Weights of a small mixture-of-experts language model, trained from scratch on English Wikipedia: 64 experts in each of 9 layers, a sigmoid router.
Below are experts of layer 2 (counted from 0) of a mixture-of-experts language model. Rows are named router (the router's row for the expert), down (a neuron's output weights, with its number) and show model dimensions 288-383. Each number is 128 + 24 x the weight over its row's rms, rounded and kept within 0 to 255.
Before each expert's rows: "comes before" lists some tokens at least twice as common just after its tokens as in all text. This comes from a sample of Wikipedia text that the model never trained on. Tokens count by the router's weight.

# expert 26
comes before: " |", ":", ";", " ·", "_{", " JPL"
router [131 130 121 117 101 106 135  63 117 144 119 140  85  99  54 154  78  86 143 143 134 152  81 114 148 167 122 117 112 165 110 125 105 114 106 107 127 138 130 152 168 139 110 100 112 144 135 122 136  90 144 148 121 164 126 115 114 115 128 142 168 108 131 148 129 218 143 120 136 157 139 140 111 142 149  97 127 129 124 140 162 148 121 113 167 126 171 119 121 121 166 117 108 120 144 144]
down0 [ 79 116 102 123 149 103  78 146 159  91 104 137 121 123  81 151 109  99 118 155  93 128 129 152  93 155 151 145 136 100 153  98 150 169 170 183 177 139 136 137 139  96 100 106 119 129 109 163 116 123  99 109 141  98 103 123 140 156 128 112 109 102 129 101  85 111 155  97 142  82  94 101 140 165 129 126 133  97 114 105 142 177 145 193 114 102 126 116 104 135  93 140 117 117 125 164]
down1 [137 132 138 136 160 166 112 166 133 127 129 118 152 109  97 129  98  87 128 100 125 120 120 135 101  82 120 184  84  93 152 174 131 122  96 173 134 126 128 165 160  95 116 154 178 133 112 148 137 158 117 120 121 145 144 171 110 140 147  70 124 117 138 151 171 129 110 103 125 119 118 108 144 131  85 107 157 102 109 146 166 137 124  98 150 129  84 101 132 163 125 135 102 130 145 139]
down2 [ 91 152 141  98 120 101 121 128  89 148 152 119 154 144 143 121 132 161 135 171 148 129 138 101 124 134 116 108 143 127 168 141 154 114 124  80  84  97 130 139 159  96 107 132 137 114 149 136 114  63 134 143 175  95  99 156  79 120  63 107 103 153 150  84 155  91 112 148 140 150 134 136 142 119  82 109 163 140 129 144 152 113 122 114 190 148 146 114 115 129 178 106  77 111 136  93]
down3 [122 145 137 134 126 119  92 124  88 142 167 110 143 133  92 122 142 141  89 155 129 155 121 100  99 102 151 119 124 130 133 139 126 156 168 110 156 103 145 129 149 163 135 115 122 127 106 108 111 176 130 150 178 155 120 165 121 148  81 119 160 116 122 160 120 139 126 105 105 139 161 119 118 155 168 154 121 121 116 147 102 102 147 136 142 114 185 128 105 161  60 148 136 121 116 160]
down4 [ 94 127  92 138 157 157 162 144 153 133 153 130 168 102 154 115 123 118 138 181 148 108 152 119 160 129 173  93  77 146 143 131 106 153 119 185 126 162 113 145 121 113 123 117 108 140  90  92 107 159 128  95 134 149 162 112 144 140 149 100 159 115 140 183 113 125 136 126 116  83 136 143  93 147 121 137 104 101 105 118 137 119  49 106 139 112 150 135 130 148 144  97 164 140 137 139]
down5 [108 114 121 125 105 132 128 149 134 143 115 123 128 134  99  91  96  70  98 152  89 135 137 166 110 116 150 134 148 161 133  76 112 111 107 150 105 122 105 123 120 120 150 147 127 122 153  89 167  91 100 111 138 175 138 128 119 172  91 141 140 138 113  96 145 112 146 127 103 156 127 141 114 138 130 109 112 126 148 140 128 118 118 149 101 115 157 145 158 144 104 145 111 143 113  88]
down6 [119 109 109 149 123  96 129 158 123 110  94 126 104 154 160 111 174 175 119 122 115 144 125 122 120 178 138 149 131 124  96 128 105 106 124 135 139 131 127 113 106 151 124 152 118 146 132 120 151  77 148 139 133 132 126 110 167 159 129 121 149 122 165  74 129 112 166 122 141 118  82 129 143 160 125 108 158  98 145 150 110 113 158 100 111 122 188 120 130 119 122 187 145 124 191 103]
down7 [156 155  89 103 127  98 150 138 160 171 118 140 140 133 122 145 117 112 129 143 135 123 117  99 118 112 111 154 138 148 166 120 132 138 186 113 141 156 132 100 132 134 129 113 140 103 109 164 177 127 133 127  96 133 140 144  95 139 174  72 121 156 115 135 126  82 116 133 135 114 143 121  76 147 136 134 127 106 131  83 115 139  91 106 130 117 138 127 158 126 120 103 207  97 126 126]
down8 [169 127 143  83 107 125 124 181  75 132  88 117 121 150  87 105 150  84 138 164 112 110 153 127 182 129 149 135 158 142 107 164 138 128 112 145 144 155 143 135 125  77  81 156 165 106 112 120  97 186 157 125 149 123 121 112 137 119 151 143 139 112 130 146  94 110 129 178 134 172 198 151 160 108 109 102  78 146 105 131 125  85 112 158  90  83 104 142 126 106 153 122  88 131 169 131]
down9 [ 89 112 116 140 149 151 143 104 164 134 147 145 112 152 134 112 130 136 115 117 117 121 139 107 107 124 153 171 144 120 127 129 147 175 132 151 122 140 132 169 144  78  87 123 118  99 105 109 139 157 118  98 129 104 128  92 149 165  90 143 122 135  84 170  90 139 104 150 143 128 108 137 126 130 103  86  62 114 170 163 125  60  99 130 135 144 112  91 102 120  73 124  98 113  83 119]
down10 [127 134 146 141 151 155 149 136 190 139 142 111 116 118  91 143 155  90  97  97 145 139  89 135 153 103 130 113  79 144 126 137 155 102 152 144 154 142 105 153 119 136 136 100 172 108 103 146 144 143 149 139 134 157 146 100  39 111 129 147 132 121 130 121 191 124 138 157 143 136 126  95 105 136  95 141 138  93 146 158 161  92 187 126 109 142 138 141 118 146 140 204 114 104  95 117]

# expert 47
comes before: " |", " km", "4", "1", " years", "3"
router [137 123 141 110 136 125 139 146 142 140 138 164  91 139 118 105  76  98 134 110 101 103 156  87 121 146 103 156 102 147  75 115 120 112 122 105 148 165 134 148 144 149 125 135 116 107  68 111 118 125 161  88 145 121 144  75 134 149 133 133 115 121 168 115 150 103 128 170  88 142 131 125 127 112 143  96 151 148 118 155  97 153 132 117 100 141 129 153  62 139  85 105 162 149 171 190]
down0 [110 126  92 160 124 150 100 165 110  88 119 105 114 105 126 165 134  91 144 147 144  89 210  98 131 128 155 119 138 127 143 101 122 175 117 144 162 135 130  82 119 154 145 144 133  96 106 117  92 133 135 136 151  89 137 130 107 136 133  79 153 121 174 113  93 131  88  98 167 109 149 136 150 130 125 142  94  93 159 109 120 117 129 133 116 159 148 141 134 160 135 145 144 147 121 117]
down1 [115 113 116 130 146 122 137 145  96 127 137 114 144 134 114 132 120 122 131 128 126 130 132 127 106 124 148 134 139 193 114 141 151 158 148 140 132 107  88 129 127 160 137 139 123 105 142 127 152 113 126 118 177 113 165 117 130 122 107 109 132 114 120 142 130 124 110 133 156 104 152 117 128 122 188 141 147  99  72 117 141 117 175 102 142 146 152  89 105 108 167 132 158 108 170 135]
down2 [135  97 124 139 140 109 152 125 108 151  80 117 130 121 127 122 129 119 127 120 137 154 107 124 148 131 145 125 129 127 127 126 132 100 104 135 166 110 107 112 165 145 100 179 146 149 102 116 142 148 129 102 142 106 130 125 130 174 100 151 130 111 102 131 183 119 145  93 150 148 148 132 144  95 137 124 120 140 136  97 148 108 120 134 178 108 117 127 115 114 130 123 163 150 154 112]
down3 [125 140 135 124 133 144  85 131 117 113 144 129 121 141 111  82 117 155 157 107 158 113 145 136 108 108 117 124 116 121 128 172 152 114 182 123 159 101 143 128 168 153 128 116 158  97 174 114 143 132 149 110 147 134 121 143 162 131 105 120  88  95 141 113 139 149  82 132 147 119 167 143 122 108 132 110 100 141  95 102 114 141 155 147 180 144 136 117 117 120  88 137 135 126 143 131]
down4 [ 89  98 129  88 110 125 142 143 142 174 137 106 133 135 101 166 138  88 143 126 102 157 141 144 121 136 166  79 120 105 138 112  89 133 126 171 139  84 118 126 132 129 152 126 117 116 133 132 147 156 117 141  78 157 125 168 103 151 129  89 167 102 141 133 112 157 134  89  89 137 133  71 105 164 111  94  89 109 105 146 113 125 111 133 136 142 136 125 163 170 132 132 135 135 171 140]
down5 [113 115 121 158 152 125 158 128 162 127 116 104 167 134 107 135 138 117 113 105 100 100 110 140 141  95 148 119 130 137 151 131 139 151  95 136 109 122 154 117 108 158 115 146 139  97 150 112 152 141 119 156 108 101 110  72 107 155  79 122 124 100 144  80 121 158 124 115 165  74 152 146 131 135 115  96 101  99  87 139 140 136  97 156 160 149 149 121 134 171 144 124 116 144 123 158]
down6 [119 103 128 141 145 123 134 126 150 125 149 109 116 140 122 105 105 147 119 111 118 126 143 130 136 138 165 138 111 111 131 131 167 156 195 141 140 133 152 128  94 154 102 135 121 133 125 136 100 121 185 147 120 160 181 120 117 157 190 159 169 112 151 113  96 144 145 116 101 129 172 130 175 136 149 198 130  98 120 190 119 109 122 113  99 142  98 137 129 130 113 145 136 138 131 140]
down7 [156 101  75  94 150 128 148 129 105 123 162 179 135 160 142 152 121 125 134 131 123 167 105 154  97 125 163 146 143 132 135 136 107 131 147  94 122 107 180 164 114 139 137  88 138 106 110 123 149 143 154 134 133 110  97 105 151 137 113  80 130 150 158 129 136 125  81 147 138 144 136 183 107 138 120 143 142 131 152  91 130 137  85 174 129  99 144 108 146 121 115 132 134 127 124 141]
down8 [ 88 130 136 136 108 107 149 163 110 142 134  88 100 118  77 127 102 160 112 142 102 106 159 115 125 101 112 126 123 117 100 124 170  88 121 121 109 112 139  96 122 154 119 151 113 141  74 106 116 165 118 127 126 143 110 132 126 136 127 165 153 120  97 113  53 140  91 132 115 147 113 106 124 120 116 144  46 142 159 125 152  87 120  91 139 110 152 114 133 117 150 152  83 128 102 100]
down9 [ 91 138 130 131 156 164  87 105  71 163 113 131 156 147 146  97 117 109 153 158  64 138 113  79 137 158 133  77 138 173 102 111 148 146 133 130 124 161 139 148 174 125 123 136 149 100 115 151 127 106 151 120 127 106 127 110  84 172 104  93 157 156 106 126 115 109 131 139 118 149 113 112 123 150  91  87 143 129 113 189 123 114 127  98  85 123 112 118 145 154 113 157  78 104 107 146]
down10 [121 149 185 150 152 122 111  92 123 160 144 128 112 135 177 141 128  96 148  82 183 145 149 123  70  79 133 141 157 120 139 143  94 122 128 144 132 154 142 147  77 174 129 139 104 141  93 138 187  87  95 137 137 104 130 141 118 127 131 131 118 142  88 102 120  94  86 125  89 117 168 115 136 130 149 115 162 164 150 121 110 135 141 172 155 200  90 141 115 124 101 139 141 169 109 154]

# expert 12
comes before: " |", "4", "8", "6", "3", "5"
router [126 122 135 117 108 108  81 142 107 119  70 105 123 167 151 175  89 119 149 123 163 137 122 110 141 128 114 155 122 143 107 131 128  68 121 131 136 119 124 101 116 113 140 115  96 123  84 112 128 142 135 143 133 183 178  91  99 142 138 161 140 139 115 124 158 119 113  90  98 158 145 141 137 124 126 107 123 161 108 184 161 137 145 118  96 110  98 178 104 148 162 111 143 114 118 138]
down0 [123 127 140 105  99 134 111 115 141 142 154 121 166 141 145 167 142 120  96 107 128 121 145 140 100 156 182  99 137 125 159 133  94 131 111  99 191 139 166 131 116 181 147 107 154 107 155  94 150 125 148 181 125 138 123 140 161 105 119 117 150 103 114 102 114 129 136 130 141 120 132 121 115 142 140 152 152 148 118 127 110 155 129  93  87 142 133  97 109 149 107 177 110 120 105 127]
down1 [147 150 134 159  90 118 140 126 112 135 121 109 151 129 121 156 143 135 163 142 118 151  92  99 149 137 115 111 123 140 141  98 130 117 115 112 140 134  93 188 150  89 126 117 156  95 146 121 122  86  57 119  98 108 120 152 120 157 127 114 108 122 133 161 145 155 141 139 175 188 148 100  99 151 149 126 109 168 123  96 151 125 121 123 139 136 112 112 126 141 131 109 174 142 146 119]
down2 [125 120 174 114 120 111 121 141  66 140 119 132 144 108 135 148 156 142 146 105 110 145 134 136 135 127 169 123 115 104 119 128 133 156 107 130 115 137 167 126 107  34  78 104 105 154 174 137 114 135 123 123 110 100 169 109 119 124  99 181 102  93 115 109 130  97 136 106 142 165 117 120 124 144 116 169 123 181  90 108 164 130 148 167 158 121 125 113 121 129 155  89 122 120 128  88]
down3 [105 141 147 112 112 111  84 122 138 133 144 135 122 104 148 131 146 134 177  61 158 119  95  94  99 127 121 125 149 145  86 178 120 159 103 134 113 159 129 141 190 148 124 139 127 137 143 129 127 140 161 132 109  95 131 134 127 106 140  71 118 117  87 161 162 159 151  52 137 128 143 124 146 102 114  84 108 131 111 135 149 138 128 125 133 161 122 136 130 150  80  99 127 134 139 137]
down4 [124 134 140 134 113 166 113 120 180 164 149 145 129 157 140 124 159  95 141 117 132 115 146 154 140 150 143 120 134 133 149 140 133 109 111 119 103 130 108  95 101 141  95 116 124 116 148  93 133 133  99 135  99  93 148 135 110 152  82 129 157  93 163 128 128 119 143 122 122  86 135 136 138 141 162 140  97 118 125 128 108  96 102 132 125 120 130 111 155 172 102 121 125 175 120 107]
down5 [141 125 147 120 164 120 126 144 116 130 134  92 156  87 120 126 137  80  97 100 148 115  83 153 171  76 145 106 123 146  94 139 150  98  83 142 115  73 103 149 129 160  97 152 122 101 107 158 177 134 114  93 134 113 141 128 127 183 138 106 164 124 116 121 138 172  86 134 122 116 121 129 131 158 150 116 152 155 109  91 109 102 129 136 145 116 124 165 125 177 108  84 140 144 127 133]
down6 [129 127 140 159 115 142 116 117 111 108 141 125  93  94 131 177 154  93 168 121 132  75 119 127 155 124 146 134 103 108 137  96 143  89 164 131 115 130 156 140 133 124 140 113 110 127 125 106 130 149  97 127 129 159 166  78  84 179 120 152 102 135 110 110 154 138 154 150  99 127 145 116 149 123 132 146 165  95  76 150 131 137 121  95 111 163 123 145 119 141 116 169 128 131  99 126]
down7 [142 108 118 108 128  90 105 155  69 116 157 185 174 125 180 129 103 110 134 103 152 174 116 151 115 123 170 105 125 137 157 143 123 161 131 109 160 125 149 161 106  96 129  69 119 139 101 159 148 133 164 139 145 142 121 112 118 123  85 117 171 145 132 100  86 107 148 150 116 109 154 103 116 170  99 116 140 111 159 123 142 109  78 154 148 114 152  91 109 136 121 117 139 110 120 125]
down8 [133 167 166 121 119  96 128 142 126 121 111  79 159 125 125 124 134 123 149 116 145 109 121 120 112 118 136 114 144 123 116 141 107 174 102 119 109 123 152 108 118 123  96 114 136 120 106 112 155 155 129  88 123 113 111 152 141 153 172 105 163 151  82  88  95 129 158 196 142 150  92 156 167  98 116 110 146 145 108 123 109 119 118 148 118  97 129 144 167 157 138 124  96  94  95 142]
down9 [131 159 102 173 130 156  87 104  95 173 143 139 155 134 134 104 131 154 171 142  99 144 122  95 101 139 167 101 135 115 121 124 129 167 136  79 151 135 130 159 125 125 141 101 162 166 177 150 133 122 101 145 116  97 125 127 177 163 121 126 151 139  92 106 111 130 120 162 135 124 134 107  88 137 125  93 102 107 161 176 127 119  84 137 143 113 119  99 131 146 144 152  81 124 146  97]
down10 [146 124 118 174 155 147 145 154 137 125 120 185 120 149 112 139 105  93 125 120 131 139 134 122  97 125 160 151 146 119 133 159 139 149 104 136 158 123 130 115 119 118  97 105 106 139 102 107 166 141 149 142 103 145 142  86 116 120 155 127 121 113 113 123 122 123 117  98 133  95 169 118 140 110 161 171 157 129 148 136 108 184 173 112 118 180 123 127 104 120 170 125 109 153 176 114]

# expert 34
comes before: " |", " a", " well", " part", " medal", " /"
router [125 142 127 149 120 114 129 134 172 109  91  86 122 104 110 153 110 111  96 116 139 169 136  96 119 143 125 137 143 161  82 110 109 116 124 106 123 158 113 167 150 151 116 129  88 163 126 117 146 117 169 109 151  84 134  87 117 131 106 143 170 135 115 161 114 124 130 125 115 104  94 133 144 160 140 105 139  81 111 120 159 113 127 114  82 145 169 147 127  98 117 185  77 111 141 132]
down0 [131 180 130 172  92 145 165 155 153  72 100 135 130 133 119  96 146 128 140  86 121 121 156 122 102 120 181 120 104 120 121 143 134 186 100 139 153 147 163 103 116 134 150 145  93  67 120 109 153 113 135 108 117 122 118 135 151 128 142 119  94 149 101 108 112 128 103 118 138 108  97 134 130 140 125 138 119 101 134 137 157 131 144 164 151 177 149 136 100  94 102 123 140 140 103 142]
down1 [152 110 135 162 108  91 110 164 108 137 139 115 134 119  89 108 113 110 119 137 144  88 137 117 135 176  91 109 114 111 148 114 105 183 102 153  86 141 123 133 127 178 142 136 149 151 143 106 116 110  95 135 121 139 137 123  99 126 109 145 123 138 104 108 117 109 101 143 127 112 115 110 103 111 134 127 139 122  67 159 147 153 117 136 138 144 138  73 162 140 133 158 128 135 131 120]
down2 [109 157 164 117 151  81 134 118 101 155  97 117 131  94  70 125 110 140 121 139 122 123 117 139 120  94 132 105 160 127 148 107 126 138 110 100  78  89 126 114 108 163 137 124 135 127 183  80 107 110 116 136 106 116 128 117  89 121 164 106  77 131 148 128 118 120 122 172 108 170 105 113 129 120 133 114 143 131 158 114 136 136  80 141 145 144 158 136 124 167 121  91  75 138 144  88]
down3 [127 117 154 109 152 150 120 135 124 114 174 146  95 135 111 102  71 158 117  87 125 127 146 141 129 144 108 116 150 129 112 128 119 145 113 101 149 112 141 178 143 146 100 177 132 102 136 136 108 134 105 115 112 165 119 107 175 151 127 114  86 160 118  94 124  97 137 122 153 118 171 125 132 159 132 112 111 146 113 128 116 112 143 131 154 126 158  80 118 174 104 125 136 130 113 169]
down4 [ 60 137 126 138 133 169 146 137 141 135  87 118 167 135 128 141 166 129 117 137 125 165 128 135 130 100 126 172 106  90 126 136 158 120 119 160 101 119  91 143 155 157 186 134 134 127 130 142 153 109 102 135  87  60 132 147  98 134 142 128 168 113 134 109 137 148 140  91 119 135 165 115 116 173 113 125 143 136 149 114  95 144 171  85 133 132 179 142  83 169 173 123 157 140 101 169]
down5 [110 133 143 132  90 110 130 124 122 101  92 115 112 131 123 152 137 104 143 115 125 123 108 122 140  94 119 134 151 120 109 125 126  91  96 116  83 105  89 134 111 140 125 148 103 109 148 144 130 128 126 129 122 159 146 148 154 146 108 125 107 108 137 143  90 101 107 104 124 159 125 107  80 162 120  75 104 138  86  89 116 155 146 118 157 135 127 139 133 128  82 129 107 139 104 113]
down6 [113 137 125 148 151 120 111 108 136 133  77 142  84  92 170 128  82 160 120 146 100 144 101 130 147 141 139 142 184 122 111 119 143 113 134 164 125 144 138 127  62 136 139 115 120 165 104 141 126 182  90 137 131 139 136 126 175 153 154 113 162 142 180  97 130  94 101 134 138 119 138 130 127 122 146 153 144 126 136 153 138  95 124 113  79  96 160 133 120 137  92 188 117 152 113 172]
down7 [118  90  75  98 144 128 132 112  96 106 111 136 148 139 151 163 126 130  99 109 170 157 120 142 112 112 156 125 122 139 144 162 119 116 155 100  86  93 159 133 141 116 160 108 125 143 104  87  93 184 152 107 106 132 146 147 147 164 105 118 152 137 141 140 122  75 127 153 116  92 118 124  96 184 116 166 135 149 153 131 124 117  99 158 138 136 131 146 155  95 180 133 111  86 163 119]
down8 [134 132 106 123 125 118 151 125 121 158 120 157 109 155 131 116 107 142 123 139 135 123 129 110  85  98 112  81 137 110 119 113 172 125 114 140 105 144 129 120 128  88 106  82 118 107  98 136 182 129 137 110 136 114 125 128 103 134 145 149 135 134 108 130 120 129 118 164 127  85 135 151 149 137 130 104 114 199 133 128 109 116 131 151 117 109 108 164 132 114 110  98  87 127 164  96]
down9 [132 148 111 150 106  96 144 125 141 167 116 124 118 124 127 125  98 155 137 122 109 118 124 106 161 150 132 167 154 145 109 121 170 194 110  94  79  75 156 119 134  88 148 183 128 135 112 138 127 139 113 116 164 105 121 133 103 167 147  86 153 138 123 133 132 149 122 156 135 109 114 162 133 132 102 128 108 124 106 127 143 115 104 163 133 143 174 134 117 182  88 136 144  98 104 125]
down10 [161  81 164  85 118 139 139 119 121 173 110 128  71 141  94 116 148 149 147 139 134 126  81 124 127 102  80 132 139 140 137 165 101 183 159 113 121 130 140 143 126 119 113 112  92 150  82  91 169 133 148 126 115 165 112 136 133 117 152 137 108 132 115 133 121 172 113 123 142 121 116 104 130 136 162 152 183  97 130  83 133 103 130 163 124 146 111 138 157 142 100 110 117 144 127 123]

# expert 2
comes before: " |", ";", ",", ".", "'s", " League"
router [134 129 131 117 122 140 123 120 108 145  98 145 140 180  90 135 132 134 119 133 140 121 129  66 186 137 100 147  56 101  96 124 125  78 177 102 110 108 127 159 156 148 129 122 102 148 149 128  65  77 164 162 145 134 104 143 126 106 146 157 139  96 136 127 149 128  96 122 183 150 145 107 121 124 119 127 109 137 132 108 109 131  96 163 123 112 154 147 102 118 158 125 146 112 162 137]
down0 [191 152 125 112 143 121  90 143 120 105 142 123 134 123 134 141 102 103 132 138 154  96 121 123 157 109 168 131  86 112 163 135  89 140 123 124 152 127 136 141 161 122 100 181 116 189 148  89 136  56 119 113 122 146 142 144 132 154 120  76 122 100 102  99 156  95 101 113 136 122 135 101 182 132 130 124 121 107  95 133 120 145 126 115 165 161 104 125 126 121 116 103  97 138 131 152]
down1 [123 126 130 175 167 129 153 133 150 156 134 114 127 116  94 127 158 129 125 139  91 109 106 103 111 125  87 136 110 117 158  87 128 128 102 140 124 130  72 138 103 133 115 143 148 147 122 134 157 126 108 147 131 170  89 131  94 169 104 129 110 133 162  95 145 114 133 104 132 133 113 115 109 157 109 126 184 182 142 128 131 123 139 135 111 147 160 127 145 183 125  63 128 123 118 145]
down2 [106 142 176 123 166 130 132 137  94 152 131 114 135 106 112 128 150 133 156 113 123 128 132  99 151 118  92  87 169  89 161  95 142 121 127  86 147 116 141 160 122 118 124 101  80 114 131 147 111  92 179 176 104 157 132 151 135 122 134 137 136 129 107 160 170 139 125 109 144 162 142 127 164  92  92 135 130 130 131 160 139  88 141 135 170 159 114 110 142 108 177 128  73 132 153  87]
down3 [151 117 157  91 116 126 121 111  97 154 145 114 135 164 114 146 123 118 120 148 103 150 141  61 112  67 169 126 142 156 113 113 124 186 128 126 154  93 131 118 115 127 142 188 111 159 119 135 124 170 115 126 146 126 157 140 126 115 136 133  98 128 120 157 130  89 129 126 140 136 155 145  99 124 162 123 162 145 157 166  90 107 119 127 149 153 140 134 127 121 131 131 142 103 143 140]
down4 [117 105 141 140 139 147 147 145 148 139 152 111 201 147 141 125 171 150 128 145 127 153 159 123 158 127 157 111  89  99 132 122 116 133 136 180  91  93 130 147 119 134 123 130 115 100 114 116 121 155 117 119 142  99 131 143 167 110 140 107 143  94 135 151 146 113 111 136  87 113 147 146 170 152 175 161 124  99 109 134  75 126 115 138 135 142 149 124 105 165 150 135 123 140 121 128]
down5 [142 119 100 133 127 126 162 117 131 117 110 113 161 126 100 130 154  97 173 127 119  92  99 120 124  90 122 117 118 128 150  67 136 128  94 179 140  83  98 141 150 149 150 155  96  90 161 101 160 117 117 117 133 131 125 125 123 151 127 163 111 129 107 157  94 138  85 106 135 113 135 114 122 116 151 116  52 119  97 138 115 143 156 116 153 127 163 170 123 132 115  96 134 147 158 130]
down6 [158 130 102 120 144  99  96 119 107 144 149 118 154 111 109 110 136 141 107  86 102 104 108 102 137 122 190  76 122  95 121 152 119 133  89 132 151 140 137 181 109 132 127 161 163 162 114 137  48 106  82 144 154 114 155  73 110 135 177 137 114 147 160 118 162 158  80 121 109 163 105 119 110 161 124 126 157 109 143 142 140 159 117  85 154 158 126 134 125 189 153  99 113 153 147 117]
down7 [139 135 136 120 132  93 152 115 117 135 142 128 139  91 160 118 114 141 107  96 172 167 102 165 135 127 151 126 101 143 163 128 123 176 162 123 111 127 130 127 137 112 121 105 156 146 143 126 128 134 141 139 145 149  86 150 151 142 119 108 126 150 119 100  89  89  92 176 100 111 139 110 109 164 144  95 111 129 165 145 121 131 156 130 143  76 192 120 124 118 144 101  98 111 122 136]
down8 [146 136 158 102 153  88 143 189 116 137 116  89 162 120 129 109  87 174 113 115  99  73 116  32 124  93 105 180 120 113 119  96 133 124  88 113 123  93 141 111 115 137 142 145 128 120 121 122 126 141 170 132 131 133 148 135 100 132 153 148 182 149 112  97 146 115 127 185 151 142 130 125 145 154 124  63  93 125 115 131  94 128 126 161 120 129 134 120 130 148 119 144 144 112 133  95]
down9 [148 116 129 131 123 143 141 155 133 131 149 114  86 132 121 148 136 121 125 126  83 106 120  76 186 153 186 142 120 165 125  69 115 154 115 142 109  97 150 135 153 135 100 143 108 140  91 117 149 163  92 149  78 128 137 153 134 153 106 156  95 112  88 144 140 161 139 103 104 121 140 166 104 142 117 139 157  92 142 169 136 107  77 104 143  86 167 155 136 134 105 142 117 160 112 164]
down10 [177 130 129 119 149 132 158 146 138 161 168 178 136 124 139 106 105  93 132 116 139 137 130  79 156  87 113 125 122 127 139 164 138 126 160 148 157 148  98 136 107  78 158 140 136 159 114 138  99  73 133 110 157 100  99 118 147 156 151 116 119 153 113 140 111 147 125 112 110 118 136  89 178 131 160 147 122  90 153  82 111 115 135 109 119 152  63 133 117 153 131 125 141 138 130 150]

# expert 6
comes before: " of", " and", " in", " was", " for", " States"
router [152 119 127 138 104 105 123 143  96 154 131 147 127 170 108 120 125 168 152 156 123 130 120  91  94  92 114 116 133  90 114 106 147 122  93 127 147 113  99 113 110 134 144 152  88 166 111 146 153 183 146 122  89 123 161  98 150 135 138 152 119  97 154 128 118  77 115  96 105 175 180  92 107  99 119 122  97 118 125 182 116 122 116 147 127 122  94 151  93 117 120  78 134 129 192 127]
down0 [127 125 121 149 146 145 157 115 121  96 126 122 161 144 132 120 123 156 113 134  97 131 153 149  95 131 160 121 121 104 106 141 135 148  92 134 128 118 138 164 137 145 140 111 132 124 149 147 141 112 136 137 117 199 106 103 139 126 140 144  94 121 136 138 154 127 159 133 146 114 110 131 161 139 120  92 104 108 161 154 106  99 153 146 101 142 119 153  83 136  85  97 141 142 114  67]
down1 [118 121 160 123 143 133 131 147 110 118 127 114 108  74 108  86 129 116  99 131  83  93  66 121 110 156 120 114 107 115 152  62  97 168  68 114 114 123  99 138 105  91 115 130  79 123 124 147 129 125 119 139  97 164 107 125  86 123  94  84 121  98 136 150 112 158  98 130 124 131 154 115 133 143  96 118 200 166 135 110  94 144 157 128 128 142 136 124 136 158 100 121 174 150 151 116]
down2 [126 114 152 113 117  96 109  98  99 153 111 169 124  87 102 109  91 124 130 146 189  78  94 111 159 103  92 113 106 116 127 132 157 133 139  78 108 123 131 160 107 108  84 163 130 124 124  94 118 111 110 142 141 119 140 106 103 139 129 128  71  75 113 121 141 126 129 150 147 134 140 120 118 113 146 160 158 103 110 143 157 147 147 116 133 173 133  85 160 137 156  66 118 131 112 122]
down3 [138 120 106  95 111 160 131 132 126 143 132 128 143 137  81 161 128  98 104 141 112 148 126 120 159 108 127 115 148 116 149 144  97 157 168 144 169 120 114 117 124  82 144 130 117 147 140 139 126 161 113 116 204 114 134 125 159 107 147  85 135 120 138  91 173 105 118 135 105 144 149 117 131 130 160 118 123 118 110 138  93 162 136 138 142  97 139  78 136  89 130 151 153 131 157 151]
down4 [ 80 133 115 162 113 121 149 143 143 150 131 117 180 138 105 167 148 138  99 161 112 178 173 148 156 100 165  88 120 138 108  93 109 169  81 120 132 138 159 145 122 157 161 120 120 116 108 132 144 140 124 153 118 124 125 121 112 171 147 174 143 116 113 130  66 123 109 129 109 132 132 151 119 105 146 119  78 144 136 148  96 136 111 156 153 134 149 129  98 190 151  92 117 178 155  80]
down5 [133 160 145 148 133 115  84 161 141 170 123 146 143 126  97 119 148 132 134 132 119 116 130 116 142  95 132 161 131 111 127 106 123 136 140 125 157  99 117 135 171 143 140 174 116 114 143 136 123 119 119  95  99 131 138 137 113 155 125 139 172 125  94 194 105 127 155 128 129 126 133 128 129 126 102 172  79 156 159 148 104 149 135 160 124 123 132 141 134 165 105 113 110 141 135 126]
down6 [170 111 125 146 108 148 121 109 134 139 113 133  98 132 169 136 146 139  92 129 130 128 114 100 152 120 150 151  91 118 169  92 124 121 112 167 171 118 126 113 111 159 142  86 118 134 126 145  98 126  98 140  98 175 151 111 118 182 135  91 188 102 119 113 117 123 136 137  82 170 100 126 152 114 158 160 190 103 142 161 108  91  98 119 154 152 191 134 126 151 126 116 129 117 130 111]
down7 [104  63 109 186 115 128 113 132  79 161 124 162 135 138 110  98  90 133 156 114 122 161  82 127 133 114 153 102  87 170 134 136 119 171 124 117 152  53 154  92 132 100 148 125 134 115 150 117 125 133 118  84 131 170  96 130 135 136 109  81 133 114 110 104 125 116  59 121 137 116 143 141  82 117 119 104 155 152 149 137 126 128 133 111 127 145 193 148 159 124 147 130 105 107  92 156]
down8 [107 136 135  97 129 109 134 140 158 126 120 125 111 128 112 100 110 129 129 128  83  93 137 122 122 138 121 193 113 106 137 121 167 112  91 150 132 127 122 127 111 121  69 114 155 145 132 103 140 160 153 116 110  99 115 154 102 116 130 137 117 129 106  86  94 152 179 164 110 112 127 140 181 153 178 130  94 123  75 148 128  84 123 130 124 157  85  67 112 116 121 137 107 129 153 144]
down9 [131 163  98 132 107 132 121 113 133 168 103 123 126 148 140 107 109 123 171  74  99 111 152 148 143 134 153 120 125 154 118  82 163 174 121 164  86 128 163 113 128 131 129 135 165  99  78 125 150 111 120 150 102 113 140 170 144 166 140 103 126 154 107 130 116 135 126 126 136 100 155 148  95 151 174 108 144 129 141 185 137 151 119 146  96 101 108 116  89 165 104 152 101 153  95 123]
down10 [147 131 101 134 141 144 114 138 131 146 128 115 113  95 149 132 135 103 136 138 148 109  84 152  96 124 101 116  75 112 138 127 162 108 159 128 125 159 109  83 117 104 110 118 135 155 127  68 170 162 185 135  88 150 171 104 148 141 100 137 139 126 111 127 100 111 123 136 182 159 123 121 170 122 180 158 182 119 159  92 153 116 136 147 179 127  68 111 132 167 137 121 124 149 142 149]